config.yaml
n_layer: 9
d_model: 128
n_experts: 128
experts_per_token: 3
d_expert: 64
d_shared_expert: 0
activation: "swiglu"
moe_layers: [1, 2, 3, 4, 5, 6, 7, 8]
router_score: "softmax"
normalize_top_k: true
routed_scale: 1.5
balance_loss: 0.00243
balance_bias: false
router_z_loss: 0.001
n_groups: 4
groups_per_token: 1
init_std_router: 0.0343
lr_router: 0.000998
n_head: 4
n_kv_head: 1
head_dim: 32
vocab_size: 8192
norm: "rmsnorm"
norm_place: "pre"
norm_eps: 1e-05
positions: "rope"
rope_base: 10000.0
rope_fraction: 1.0
qk_norm: false
attn_scale: 0.177
tie_embeddings: false
parallel_block: false
init: "uniform"
init_std_qkv: 0.041
init_std_o: 0.041
init_std_up: 0.041
init_std_down: 0.0
optimizer: "adamw"
lr: 0.0032
lr_mult_qkv: 0.4
beta1: 0.9
beta2: 0.95
lr_head: 0.00847
grad_clip: 0.5
warmup_steps: 213
schedule: "cos"
final_lr_fraction: 0.0
batch_tokens: 65536
seq_len: 256
doc_mask: false
train_tokens: 365900000
steps: 5584
dataset: "wikipedia_en"
Below are experts of layer 3 (counted from 0) of a mixture-of-experts language model. Rows are named router (the router's row for the expert), gate (a neuron's input weights, with its number), up (a neuron's input weights, with its number), down (a neuron's output weights, with its number) and show model dimensions 0-127. Each number is 500 + 50 x the weight over its row's rms, rounded and kept within 0 to 999. Numbers have three digits each.
After each expert's rows: "mostly gets" lists some tokens that are sent to it at least half of the time. This comes from a sample of Wikipedia text that the model never trained on.

# expert 1
router:513531531470534500501435588533482481457518418560455464498537440480464608551438510514467477489515460566593538520442519499532510517526544545506564544510519568422556437494468538472462582485445553605494389519542438425529414463451486520479546564528517562553525560609489474427490432528414487471541463495479526501439390540476433478542434520445562526582404586456474524428487562420541432476449
gate0:530478596462593528491510577430490526527529513511457570500484464449585467457481534557535516534571520506513495583504508584542560495404443432480535584454457434535506532524418479472521442452632468503491565506617440479465455542479534559616553587397537547539474535530560472508547357453516551421537469496425491494507512516438537497510540565496517428522530508554477569443456434485442492469516
up0:459511575464528453488455506564509513520493481492555500524444451459494501532508601491492473414512452493470498493582548533501600423554503410510523541548459535497457542476549383476428491477395525648467517539486450445604571482550549476406466422536497477470480478421581427540449458591501528535457383539525539444473391445501488518478534526516490523447526515487391460528506490529577572522575
down0:519429442401460586397471429516427524534495469548479494511582510493546614464513439489572451461423494556500511438577497537608497463433529437441478527476480587460535429475487458445508476528542419448489579508538532551389532479453588438490491455452457469503448532479466544531486450466468484594553576505495405525553556565512432500496391577492415508498558447442457478459502473517474503545451
gate1:419569540503535459445406408531475448496469533392400459467563481498553552545539529477535515509495439474617484581552565510511512480520440533492518618498376439480473497411481509544491411501535514617526460485490468491575578491436550537461560539549458489448462461443574500460495547556589579511524464489481508483563473473485483479601571542462545503586475445423512559550552510531498501440461
up1:470492551460458553430430435567475443509523519569434523476479535491479581507503488472488553495523457506460534546525546582513542482499597460527473459506535534511463467447489488536448490589576529502551409555506544483600526545533472507424512528493464532441477428494479470438433414478482487512521566561600536482368476554567514575442412537613547483538474463385528497547528453430352515506591
down1:559528458527518484429506503605554450520474421530546445506479495561524529476452510478418315424484466573478482519485488454483447400467552517501554513529586570552577532606436517623479441410480506429483532487495504493488454466500502516467403480557527444473393519489581534530510506563472497526459430544481546547576463487605478526558427510463485449459476506524467514465493557493580443425517
mostly gets: " San", " Shan", " Chan", " Ken", " Han", "San"

# expert 24
router:470529576446498536480429516537503491452580450593453444460556423428427524543463599547465473465506457482536497526455575413596452513477483544591544533564486488469504427434462535432504531482461484553425447517542448394510440395450447607545534556546522524551555517559448440464518412526474539435532472447422542513466495542502500476559435522438544527502439576437459518454510528460551443450424
gate0:566507509457473499537519546480510532554554519465464488418592556513451477507489570554509507512474385546488440498482473496532417537514472511572582548501501478514516481548469510634430490381436462494500531542483449458580436482546392512508483476602563451527531491487519613400480407482506509413549517493360597508549494490461454497538464488488447559499600429529451531556519580516501546525568
up0:577527529444437469488472485414513524588557533456446414427641503440453448466433569468511405511469432532478445492422452504562419536467466419511528525572535466518463491422494468561503517450448488526500543525464398570610449436532516606528523458550546490519523450528458579429471350515534464439488510548423538523517485485506514502521472470511458512446583480508462536480511569448514450533556
down0:507602539500511539544532487420468466475463523434530547436498504444480485433571539494495444522416461442454489502508466486461576462353551514492553566522470450528439594515470454414514523585492577567499641480373469438512440443587487494443575464505529464575504517465507478455471526551521472503426486490568515480498544533441572503454523485559543373522506433539571494526540472465497580420513
gate1:490513554509488601561483487477527568554551519427456519495562585462471465552457561511489471450532507460481467538392530486558462509568482556422450518503513480498491531545503443537553482525548498540425528559638482586557441526553494472450436500489449498470545506443399484516500420581471479439476474471395528507334470538494532429474485525514461548502354571485461474390556496452570476524516
up1:467531472379483425557553555452461415506494463408504402436576588459400545457456535508497468455607516502508404477518502585514533489481519539473511542404450540530512516570550525507472500522532546477482476555484483654476442624472461434516528447478598568502541459522501622509510409484501497498408492552466472501408501454495463505512537468443477483500451472517547459464434545514547565526512
down1:473493463496499474478483462549437478519455537477550478425508542468516290630457537494539522568456494561541518524464423533512461420451463504500520532454457474535554528451397530547399548514464604480608578512513434584500443522527520394491427529456511543475550530427528435481498462502406471578550546486494596505476443518454540498517461492531494540520456502513454480409543509496469537590484
mostly gets: "\n ", "\n     ", "\n   ", " ‘", " “", " cross"

# expert 60
router:472545592498510513443501583525500475466527436491428456493478445459395559478503495498464397452522476500596457513493575539572483457552432529574526623544487534434542429496472567490492554486481549576466412480584439480589502499477512525511511586503489509556614558548484494489522425541424506469593454481414528541455501583429480399535513532457552583585507516488467552437528583464502456471469
gate0:435587575509593525470499466521550338423474462485375474406517519434518542492547564536475507492511472547472428532496525508565532455472525490578541495560465483549465517492488564481443535530451590580498477485548467464499462572594467506524490513485489429544501442516435465492464526560592480556590408562533515526619519589491509417525494507456543539579427484437441541505547495514458405497535
up0:501567547501431481492494559547432499535484484421508517417546613629557503553512484558494529537526552548519445615512569534546517466450479482554493495464410524544541528503487532607472479472558468474504491454580587523540532591571520427507599517446477535489550570549548466552551410556463481505476393582475467475408486473366554571534539567455499564480550511550528474470470475488478482489545
down0:597456377470467469572527461515473505496433540499476538435482545575506527527484503385491472484404465571573491567580486481457447522466422525446518563525437550504598573464415478553439487394481477491490492511562390594550480533396486407463467510477483462462600543485505482490521434604532505462483568466586489492597504491474572458489462484493480520476554525487451428432540484506520502497570
gate1:566474510399572543499490539526570422493534478520477455440453552467486488547532537495457474462495395505431544585380533508506475445530520486522550552531442520531482462434405452553483555510451471456493531446496479504496482489470510468484512580454529561507525545576481431449564412489459466493508425431424577480366345538578479517514577475490585558532533553488532536569470522509610558456456
up1:551454545518497483453512523537499396480415611511388540497492471526518510523508508488624587491520445471574468557571560497474601530490504500488534457466490457473450538446525496464540405522507461467561547430518405519583521521497532481521520511533615474404485523361541431397524488478559509493609481490473536531515491484505565470524489464487492565430493466435578508449476393542416595522488
down1:446570486562563584635590601533483488554458523517501460488516523485519462432426505487563497511440381427463435513463545523486444430489620514477597532479516549507482430430444587458528549423483521463594398510492558494576517495525536497480534463545523512517462500491543410504541461525569502530503524435378506575490490478524449550508489559488467556507470476474463560479445616539563446513526
mostly gets: " ITA", " ARG", "edo", " Liga", " Rosa", " BRA"

# expert 21
router:465533572472537580449446531533480447438548441582462457448534389487460590528446503532418508444508413482496561582454540475561443501526510525552576507576521511489567465411479526479463558494447529568465451506532483431533480454455473565484506534547542583558511526543443525422518452498465515432567452441390537562421469557412443452573406533456500523533427519478478508512577542460584454448445
gate20:455587579549606604350418497589521383396433481517505524459515504462475529525464535491505463468468535489563539500489497480532495469480509526533543553468530579472556457453517534461513409497457512488444460527446494493479435546369466549507566591664424525531523542493532475502495512544416534593437471522539465473501517553502552466519473565544538505493447559499420526461526504508455544491565
up20:469579603551646570380421493468484450453481490425456524466469480430472465607497493461528506483479511444508471576427484565549490499481404473528553477423500545507557535445563473466584429542440465532500498524444518505516488537436535534458533539648458536534500482445467501465427556505465537569481507457462445504520529481447565506450459560512523497490443529450498478511622411570537605497521
down20:408448519534466449460407488534546442495510479538453484505518550461494441450497563519513581516473497515515457586544533507589548447456555471504530580505486526440465441529428476510386499394495540496467511490486480483466512502454476570521396514498667517546621481524546510466539465473403494445530515531563488433456415502575561597552557445553586530535476505562508469512559544504436414490592
gate21:472519491398495421587440543477500414474529562458508495458504483465497512568436562607562437474536431491501342592605464453550489535486450502525566523433457590420612510606515522492461481504440492444490539513497505547448501421499418458495433536508489451560532508502460503514476459457432500576492523506437573526543475531446539483532481429434483610462569542530557514533508527551577516514458
up21:498500461459465507538528482546439490531406442566522497524456367492480472524512534546484528493561533507448632428444437459459561483537520538428433517537487478485561471532419547458523547517520508422484485538572553532450404415540400538512529386423561462450430534559442524518449436493484562528487573540505493540540516466479353492451415437521621504504537510440498409511516514504535474482456
down21:530525484539564580542507471487528472510446420519519508471536548571559560565442445405525537481489513467479581441527491463536405495563489468508454496506552466465466542515570510440593559524398578590548429527435462471438497557468583521490605447598508500543557497474418502526555509521587501474432507534465384494557499508545500472467471492510481597595502595461477499529493524385525616471501
mostly gets: "\"", ")", "”", " ‘", " \"", " )"

# expert 4
router:514589550502563487488456572529484453455481497526469415479522454461488640494530570505521459515485507486551434532510558474562517443524441483553566571538478550481566508508468520452448523392484491577436377477551445434576475478441481548462454572506502508614591486529491472474554491531379547488550412476467564552447480559422507451525551574464506615536461521426493557453512550415526472474475
gate2:417582524475605605421517467508540493403569469468511530460421517471456504452509521513451421471535562486587421580486408519527488454484575529520537608497456527474465491396466527384505518524451512559502447473507450519546608513564449575501463515516487546485586458548461560430533509529459456530552439565434511537456448537487450450515504595537558516617445451512449553505498538548535472479500
up2:411497509451468517559510562511512504383510481510463482504454507522543513472499512500599534515479585522503388471511380446505532510439559497450500529451557538450566555525539504493533567421452451507619390514531523575578515493449480458581543578579466478485518524548441449559431478646404452460531455533489503453526508560445549483544487554424464481557474522395527460429554453494516463509442
down2:423493552465504504408516578520511469458517480458469453573487542494436487495526492534477526410480562460525530549465462473446573507482486527469469554499394454427449464473505605533604437506454486499550514492566476541467496466453455507449423578454503581482572514454525460460530474569492443479483539462604431471497496522372554515460468515452476452546624559524533509483630492531425526595363
gate3:400507523482444509540556473550393537479566477574499509458384480502532564545474430581514467477474547461529463453551522460508558427454525509564497508453482491482473473555534537520449639656500513529537449572487587506580550513525497393444517485496493578509498581512494556570539500669433472498509545488534524539525548509447509520499499437368476501465491464531552456517509562481531562533490
up3:507510471479528487496518506504421504482532524529461431545494517564523451499393532524462522461489482582459546523569476517504550386427460410522502579494566434563451483579517587560484559576499506511537544496579471568458410504508489454596488531482490480501588542507519450560556494593465568476371506538528539516637481509476499557495554531438500479574500493422475303490516532469485488480483
down3:443514481443530555476532510552490460537461477522443487483359538573548373506428406493479396484529479533464469478537554483382509502566428554502443488430528499522543463550466418589438528486438429478534484421496479501467464559509374471512506520532510571524472486548512573579597462540514513423499561470494486422585446533523548558543497561462489484482497568538494442415505445527554417540558
mostly gets: " Billboard", "ı", " Championships", "ć", "ي", "ل"

# expert 22
router:465524502489580545490459502503483438443522475534439435442544490511409603494417544540436479483486496516521491557458545458610513474530451522598534615521492558534551486473449520423497612467492547543450453539569428385492501445492421563488495565519513528576585509535501505492578434522412604445529418485462528507442456530456460460469527525397586550531494562445494534451552534471580492469452
gate3:530491550438585473453557532504491459443528485482427475500564444483432605504402526441473458469513506476594567461521523522535457493516434542575518472483476570513581485523463483383485568485512583496460421539460540457577466462536395584471466549449636554492553501517440553503594463517445550454513474592474486528428503508472535534482550541435555525545421487479533516536517616490578445429547
up3:484483517539555548424552518473468408468527503498472502584508465475483549480465412394542491487548524446608478442553480550507529591476392555622500472452531540588525506537508454483492517520519632473502428520425547457571460504523424518484449467502646560540551500420444536589499479522403519496495487546502424509468493501520536537438532471428563487552490475501583459602470571518549472477548
down3:539535443558560549554442503522498418464605481446468480400511434482400527537486565510581529485419577508607448460540593507524459572505594477542494516504456537433510442506510464477499411473470509435500480539552546466514450516529607550498448438437520561482584505537439472522451525443479513446577494630449466556468433508568512499513430462403455519493444561579467504575429522518503526469472
gate4:489598415527507496532548496482436479458511529522514510581567522503589522551494579425468491489493560540560595508569541526467487467545489456506506536570562474497557506454431495482448520513521450529476431573510458488518542401545470532611377478576465431478592553477486485497546522448559568461496443436570514550506570506567421562497474463518610496509490514431445543432580379500488441418567
up4:463462461519442535519534537501481517577559484552545545509560570563506449566592442588495492459471405549475564495496514531485573520402499350612501602577616467514439521528424477492482455478509538561554467504571499528443511447502561446484413522544522479512531562504558429473585517405557477581506440487562512533527555601513459573491440503486489490492492538479473458411464548461516483553526
down4:436593528492555457509440516526529473416495502478426493470503524491437530514546384379503461402486531522409512476512475432538594559501435501426480417417506497480512466422515510542444519510394551503514560443495471503493491533530551482544585612436496528475538416539466474433494526468558549406496594487409566465570498425565551467494507547468525426442588500493536514590441527520461549493531
mostly gets: " Turnout", " JPL", " JPN", " offered", " awarded", " ranking"

# expert 70
router:450557522433576484483396529551493476429550471596489505478474449453497578540479575549477523431454492521513588520511520465533512457602520549505531515525426570467579439466482612425470582495517473541406442480554445470494464468498445547532516505460558496525536525571502427468531470561476625419476443475428545559495429538411491485496458537464564547600474507496437569488530522467584423428439
gate0:495531575494547519477401517531534475455520489499397398399549462497521524475472544558478525561489492520509516596471574447492437406567519566536492550557460502436530502507395446435462514472524566575343484539507453445528463424487469531544462505489563516549501423479424537410577463572529465480525486507497438527515367516431487429532450539468494528566506527443549546441573519438549510443496
up0:577467455409621465528478537448566474514517533519414489511524493519550475398560536549481415507544469500573495585533545575455569459546435436485568440391486496518627465541544543513491417540551505547472523444479435555398538506532462497458447484505576568461508519436451518472570476638524445459562496550470577583538516547538585502472515478474508527511587529548489506473448452544477508493474
down0:522477480504452509393514430479408564422514495583572512447500495450492563514492526476459497473515578527499625440518593425471438509510501492454491496431495560477548475540471493477540559580519525580494466526471532472569401496575576550532518456505459531497570447459473506538454508536531468522546516532519450557374501539381439513454535507424504581609546493548453455459413584604533508585492
gate1:432539466461625503498492480515472550512518487480489472481521529520487554564464577569448430465529469497535479545430500543501538411526431506505562534573498513564536418464442605442432475454512548585534445499537501500474405443499466514572500542443535481481565502614467397476604498611446583433482480498474596498458459551492459506525469582420550485581430579432399513496492492482514505438546
up1:532431577459453491512401520565541422522403427555539511449522457539532527512492432457530465554640556503534613515483533476534480453513509524514533531445530517504494460499556514612410510513449458532491519560508509542454471490518449539496547502511478519527432446357506555554460496498464424519611366544503425543539550538413506550535481508465444582382519473478493497504470498551452527566424
down1:494460503503499533522468452521536539463549488491456505502387537595470518473460536486527496423592527585405452463487462495517393496526415481532427515611518555486614551548477464488400483561446516456529477513445425551463531517593526470467547466537559477527521484548587439512517505498531469487387437484453505417505460546510489527424619531536479473461456583461535601557527440521553528600430
mostly gets: "weight", " will", " European", "Scientific", " med", " bl"

# expert 7
router:414590575482588534497387558513568495473527478531390463517536418491523578476431567542461395483460440532551467576491532448591484472529536537527546540559443552480480473529483550476441524438494497542489480510572460455474445507472499538503513546519502500543588487490513490464555487531374521436570487431477603545443470544440498474562522561410513588542487563491449577453553570489553427461425
gate0:420551526522510468441463437529525457465469505493453543441561482461473519510508458441450537475520500525562279495556530564531465489541500497522478534518412448580426576464476605384444558425533477464519522488505409448575458453540524508488559525527493459575547438481565603497490500449493481507466404511524504454515506452535478418490597610482470474526522409422538462544466466478472515505521
up0:528472484518536475641515510534630475528509454497468535451499525457429461483490478478393405363543430456452499495547466514452511513541412516504491551563493417493530452434420531462588546547460497472517476527520482530523473516515471467518465594544470490480516492466484578522419545516590554546402601518574542544557459607571536539476436470562531485503546477596455519563502425520563552535535
down0:507414507459436455504528439531520461537492509533520527496540504539529539480558536436440509454484501570566356585445619496540489532482487498492463430563420525556466532544510464506517520457488497540530553584469498422473548514487562589425472467399475470579557466465491542570566604474612579504462519569468590488473458551522409488565401462431589484507519497498501438500531471516506467386471
gate1:448525477493529518581486579413545589432456498553537501548420424449528527485500533516450455455488481523474416457403531540484509503540519580521599551599510539501534496492490520505469492429454436492480475473507476509529415429518492483541546455464465534499524552479512614409639465486476485461535520423524537527464417476460412605514528449414515390562494610442492615515541506479527452475452
up1:617422551448558422485572452534359561575533480471478446500494470463522469618485536524465431443493424487495482501484397525455561498447501456490503479505552507531466537401430533428490466570492524483521506593507516512481501477552511520489537526446541562568477550502427482639427411514507523494514563571399612459478542518509478484467485527526528453481542517528440430621554478533509567510516
down1:570560478474544491563430513532538501545537520561589438519593451475448523478520463563556552415495537546465524487561463522498485480585440477492550519463538522464479493487427570473408475534505472490605482575563547559416552445493566485556512462448553551605531534443519508535472447482533421480579530551519513517440549586449484535484479399449563530546542355391484467499595537492489571554484
mostly gets: "ć", "ı", "ل", "ر", "ي", "ë"

# expert 31
router:431550547435519501497488590565466477492496472533471473473521478469401662463462499523527450501467450546558519533515520408524468462527543574552545563541524528475520505474444588438439563404470593527474423544503486493561506450496495526528514594505493483543531530480510469415549453518477509483565444439417569522489425533429466355544503598457484503608426536455472529466527573490503472476396
gate0:489586495462476635516557466499542490465540513535469546481531501520525486477434584466537550510516487491494435480389591548512492465535543460508551429544441473575525536495425545594486564541591494434517498543512436468436383531526453470476416597504553489448523554545452497534449469439534449543575533458488451481483477645490433454484471412432522549547509441521506514468468438551381423482546
up0:402584505599481575531507375454501499519490550538551510487400535510481516548456436508558460458561573450531516487524569526550494458558488490517408523469534452563507509443443477570499408538420521488523520584434414523467472469564452479565561353511538444535466522488521430657503463462501463452537502533395506464486472562425493492495512543464494445443488441421501492562464559523503507489441
down0:559508538436506519516463490478594452597439486450416601499435435526573465420541472511563501457515503479452409537391545428354476564534483465585448527473513476540444524509464452512528427511507471432560440464444459421550509533594387521435507486506522478514571542474457462544531484441563436512605498522518498546517504443475471448526588497520536530470563495507459505430530412513471478545413
gate1:491607512498456436514497560529564520422568494521516500494545499421402535478491509503515438484481548498536491389525459557524418403459472470551573547510576476457506441553453540419465583503568610500490402577492496469543500433541362501523441522502531483529501594499415433542525321498478516455516486509464525431563500415530518456466505485504509488540516497389450502496485514477524439468465
up1:466508484560589563540455370552476583508494580498431540481477522525527463523467538503476586435572407508488522504493537628510538503568453516456489426474397487532528534427530485538484449522374467499466559450513531480464455544448562521505490498488531478442505443450643459480521487450476537537464498453548496507423495587447560556565496498510530503412476442448535437480473575553575610502582
down1:494563532469526547450434497510488380515448491558492552502489405464511412484500400560542528456551565535455539466457556510454555548466502464463470599471449552392553539518459415523509527532581445502462482506403473631485499493598466508434480512464514481435484454531495532513536410545550577434575515486467510584538450457566492459396563544435516503528505488553463372488439512434535511507451
mostly gets: " Le", " San", " su", " Mon", " Cas", " mer"

# expert 30
router:490554565456549537512476545566509476458595514607448482454497465489464575506443530566481527457492512518518468532446560423554451465542518590620509610554492573469557476490460547484506542429550548559473467476541477458481469492457415536523544567476525514557579552559470450516528494550431594531528381466473525590500505539501484420519463509368501474562481554515452533471477601435587438427500
gate23:531473451484541547390501462511545511526585576460511476487574549500505502482480538527459554515552431502456433519594470517557514514481434519489525646464479557557547476486509575392522527522580594498441422481512488487517530520555496530546555561478523527486616488515500350509607471509510590501579464503392498487453478506520435421494518563477488525595448474448481456587491548395477460477478
up23:464552507424418460556466553513506448476489501542476463500470511566443546502512470548516511447493545485506523494561509549484467435568557529574504432496498462456521475448496521605469554413426419356567529533430613494445447426632528430494427442456518495505411541475467583488441473603451450490470517448486508508463520568397544526517416497531513454460524550536519530401520460528550495472410
down23:506560497462592500496500440539552470461602487529450446566459562422520523490406514451532536502531520519553481480396466437453541416540550411497516487460522492496508644456529405569454476452462490481529519484432477459509420563450527507519517474438474503584479551601462597540390502493433473426566486475492550459507579494456488540615446515559521425566431549536500478522595529512552464499469
gate24:437491532406477503463499422535547429496530546522482416507530477536470506460385457612421466490474487528445470480528502534605570406494478486576525613535396503427503439444381508381440495446462499516559525486518478465523510475502398540393386493500543516523587478465536459498539492459463638485562500534547522530472487547478462461501456521474541506511471512451505571506553571495486466440471
up24:558503471487452416626471507431587563477553544465480585463445460429483580455431506534501557554453500451500456530496401556478547515482551510500548545472541536530590507504504493505524502397487473516510475414502530521470492565493438533558373418539509450565549618466568449487422449437493416485549416569455473438513513530554512513583527488572514497505458550538428500578457564437442479475546
down24:476502519505414468569576461485526503488538507444433461454572519586531459561483491536568481539586459571529495435568534612494567569457432476505482499549485442518542501497491547481406512476630479538500496524506491493477392514438463463454488564524401560544595568504584579572542575552476529446465468531459593577511512431580462425453452589466447429525473501551498471498507544478566454536524
mostly gets: " ident", " FW", " Pld", " GF", " DF", " MF"

# expert 88
router:462568601482548526498411588565506529452566390575462454389505417491485552535491547524505504510466504510565541558511584465544455512518534560503487523544455551525505414479471586476497549428519519577453451487599466406542483491409416527516494543492568510564555543580493460445551449575481561455521436457445540557429504523422454501550509540406519557555439545462473510480519529441581498436482
gate0:440535519497557489439467549572501461485541550502393502469528436492512485547481519510481398519540487457516458641469537436550435482501445530515501543504437515409549451380427527410518458511473472517496471534504472429462500437442412576462436533477500555527508466567473436354535506544445542472553463506451530548440546524486483476529496575594590611601496490405442518533564509478548522478509
up0:492474309492614478551516544455470463486503579488548548596528549460465505386468497459532518536501549517510508524500539557499458474557417461532480483505456559584465467554526533500418474444512561505486454502606464606437419427503506484532472469500398510522535481452577563568530470537530547501511506442492506548557545530437538485467503435403501485524552486630467560476509497490588448478414
down0:543535512593448559576488463546499495422431546524492490520446568462468509507546542501424445593577517495477478383540472521535518598579578590470420480452525521532521526551576540544438521529507555492403578527458533454462542421536425425500442534528527426576402491569490566521530503615467388502494437524534553465509521517486535446529538527552517450500451470487455495444433524446562440515449
gate1:540593470452473522443451510520479478455543483592463466422511530383467516395447513533467528492501499484592473511487532462504478511476532547546593510518472552496555398423414551466516605435488524462497492488560498487594520499423434588521489436443558472521500515506488390455495544439447600358548523516419554531415508510449463518425460463379532512551456545519531500477485494491459498432449
up1:495567481444450579481491507504478455415533541547474600446485573488525472423482509503504530470507545456524415606527529524456495434438588570505568489445530547471437515468453500570587585462497549535495542484488503456557604455428513518507445498466482510491505505453479459480525581489500542473594585468432507398408533531444497461479476449335485522419418505434599448509425489517493554520557
down1:551493467502435570587511499528471582517496500499490468490557498584578501540464489535493513476442492437515472584453499503607573510501465477522576587552439438534506482543505497577517539507470539540503467533473468425508504536519636517464447513535557586489614473482517507564448442555493551423495598449569498412459485423379478471495498584477512589459474471373569558536491415424519536490454
mostly gets: "weight", " European", " tra", " Iraq", " Iran", " Pakistan"

# expert 77
router:460538554451473504500457573552491459452553444566474474462563438445444625571426533519494477483447454563521577546474516423548437489515587554538536521540532557458495448458475537477426567462453546499451466574536446480540456454451484527537553519473567538616479576539451477465513396558464535419501408413439496566476388526455443463531443550471491525521433576476463503478519588442509431465487
gate0:537519522553579430570523597529538470449524511489486489405552474489475499450537596516470447424505484456502468520467444535540606532395454490578516571547441405459561428507488490408483598484420528511500483474515488493559518479518370519535401637422501520475574567550414456467557472517447520529522474546406556436474457544479486495490534499476536552536618502501496549504495557474543456486485
up0:566471544445556504444555504529471453541501410504487548497537480539525480523474479427492534551613509416570559526439525429471488520528565430560417411369573482515484438483482531519409561543497532495535434415535472510413440481399467440424530444509492534479530483502532633486510456566484475571474511518561542497534469565473591466548526552498515445403571506471530441477450455512586433509445
down0:485500591570384489533532484562527511479457537456525472528484539481578516441507401494423439459477516601464436331542525536528537497492442534493545549610510550478535551449534442459498471573534542556483443520478560611512502560529497593519491562575491499515485459483548404561540480477573415474505498478517479480574448526538440470522512523413444512525438537545563533480534474518390514507609
gate1:584557586498492587435502598491500502518560487544495501425565423497455486532447518481515406449496527566505577529413561495547444478578468519507507481663475520501573434534376475494445490498428458556465456516483417463565489479473431554461461496523525504583469577493480431537510441548451547381501454546428468482464446505498474556456530545492525537530521593449438592474507521475593496507517
up1:430552540556480400529503495508647581480531458583505582545399524494561583522533499532492572504418574514483475505541542471483497572473535453537477511463515488556519554488520599531506505508534516569484548465603419518495556408472481526455552514477575400517529530562505485466473603570541433569483493596466503490513442522491513516579388441464465539469515392465459465568470562493451487444478
down1:497566413476423572482524477459412457512370513491437460479521516485562555448477532513543493539457532505467544469372415504527553453433493503472486481509504504532465446501410501491521464547493541544575416588369551513453453519512455353530515481499533470481451509481528493450525484455470470495393509399516522481528574446524434546449567530522380444533395594500501482535508500559436490519456
mostly gets: " tra", " Fo", " bl", " rep", " reve", " hor"

# expert 12
router:458570486390566438491490496552502447434561440537459452442486435499431567572492552551502429469483436529527512531519528463586485442472547566623525557549510506511487453432434564499471547454494560528474468482574449431562487484438476577505479564504526546572564543549462494452610445514465532423559470447460508574471476572449434439524461579390535550528452545503472510462551588421526465457485
gate1:446577509533503502454512586609484527509510540634537447482454427474417564512471502543472545453503524471561517560508518531610540508492461550679508531461454521502601482427516509539551503496469538512477439409529489458481479551541508524429399453482521474596521559493459507561521508539474483531491493553487477601538481555456485512521487501332621447530492547476452471462489545491501565468453
up1:472543480565568567454466459459499577555491425467444416490594532499440529477527514494514594477532509425481461510498447560623583458529591537575526510490516581499482514389534490534522326592405454498517482499545566453488459453459527530494454470471546542560546472453518456569531538440518447509486488461405482501552531538544436463501452474404506577528534452507540479490558550436539589495511
down1:542428555526448431506517460569553555519588490469500417554492508445480428575478494480479475515570605578453480452551537438529409531477463527467441484480511542535502420470376510489472534465549476601424494525455438507363486516580402521435500544507477501540452443495502511468487417463524597533517578533460499416580478547557430557585521472494518487405529473467522544493528562484487481398525
gate2:583524509482538495443472594520506555415478557590520534404534590545534446491506524418446460567492431500496452501556477552458432429540510550587495536460526621494551465488486564447457555386490539457465500429560498485527559408536488520484462481390484476496533556526357528416462483560520497568477465496498560522527513583494569466540514441400507588517476502515523583555554551497457522496483
up2:616523450448431507446542609562444485477512548505565570558442462469497495437547504517598478481366445574438560490482539446479488460485501451494518532462556527515423461508459402474469499416556495453499618555523459554463503463467545475515559459539463505542426583553364543479511540555478544491464555474547544530517497412430477482494500520461418436548507481474582528582425577498483528499547
down2:524547454508509584472374490450489440524431495478472499509516467553433542507511528473483486442505439452485555469349460468500499535391494508566458510581460433449535621515535546556507459525437534517521493445443481436557472428484620523464502580447523566441515473458517474552449506457573496444484493512533454548487549543493471501551511328471458504464475554549589389457558566487504548449502
mostly gets: "″", " Turnout", " JPL", " mus", " Pld", " he"

# expert 9
router:459519547383569539502501524518496419465555502543447453454553384445505560535463574543472450474464481526573516559470591478536455420521502607561543492549473556448529515476409584435501535476474567546454473505540493416497520464475480523521569592489552510523533518570421435493495468553479572496517492462419552569458465609482430469585430521423573531539450523514482557456488572473576460430456
gate12:502513524515558500468517531554592477501491476531512451444496383528455454555529539595522492569411470507491554495534556482493537461472496436555550458489366543458522468548453519463434539506501526508351583570476514480500475481599458459537527513558393613538491456419537470510498493451520517483493459475501497509503344531517518454505534530573540516473487475529312523420480565506556484468510
up12:522524546493445513500501469512514307471444438492506519550476497411505500475538459499495522487507553475526653558476493495523503530448534501432506452462513542486538491555517497478462543488410548477587515453450539519462505603477434501536341626557439516465449535398498444505520488413493479528504546595535428529448440565497480437451504531549568445510552527572460468389518483450497487536520
down12:541397469470541531462544532547504555429534583538514591469490511564533477410491502482483551547493348529438496503539411525521495518480439413497461566534447500390546496532541496568472477474429512497465522437508451477522465455469571453464447545448513449406497518484638480517403530477518444514560449489452418497473552437434529504529451564410536569389494519450577560487419496518504550530476
gate13:355527444441453521502468438497522521506629435474411445501582474502496548507489549565454407552479449506482478423538580550542578455477518416605542500552405472561512500498478467524494544465450521497406517466566498385459498556537444468486486513478478553557465532610433464384467509464480484520479523444471554552438494476519505490467565541509477486418496546467544503495498473493636429488452
up13:514518506618621443568458617443432450538431511561538514486504550498496472577563524453483483553382530536507554517415488514423495497438540505502486508594536408557524496465493420566478502475518449525413536578512500468530503493474449516501500504490429436505536496377501454567522466476517510437335394518455396522542508493547396536526493466438518536447462495503520509509487456482495535434507
down13:583497487487503483559467379505431497525469491589601462488500484539598520487543541480532482468411478432567462423513502481512439431453580461480553553354484474550503447467437466568551566442563581451525469520512534504545504461560500506553476487504506417518420564442509485578538577435531522602584501440480467524531494566518474523419439456474528442516442514564447561427560435506533548440475
mostly gets: " although", " su", "—", " but", " though", " GA"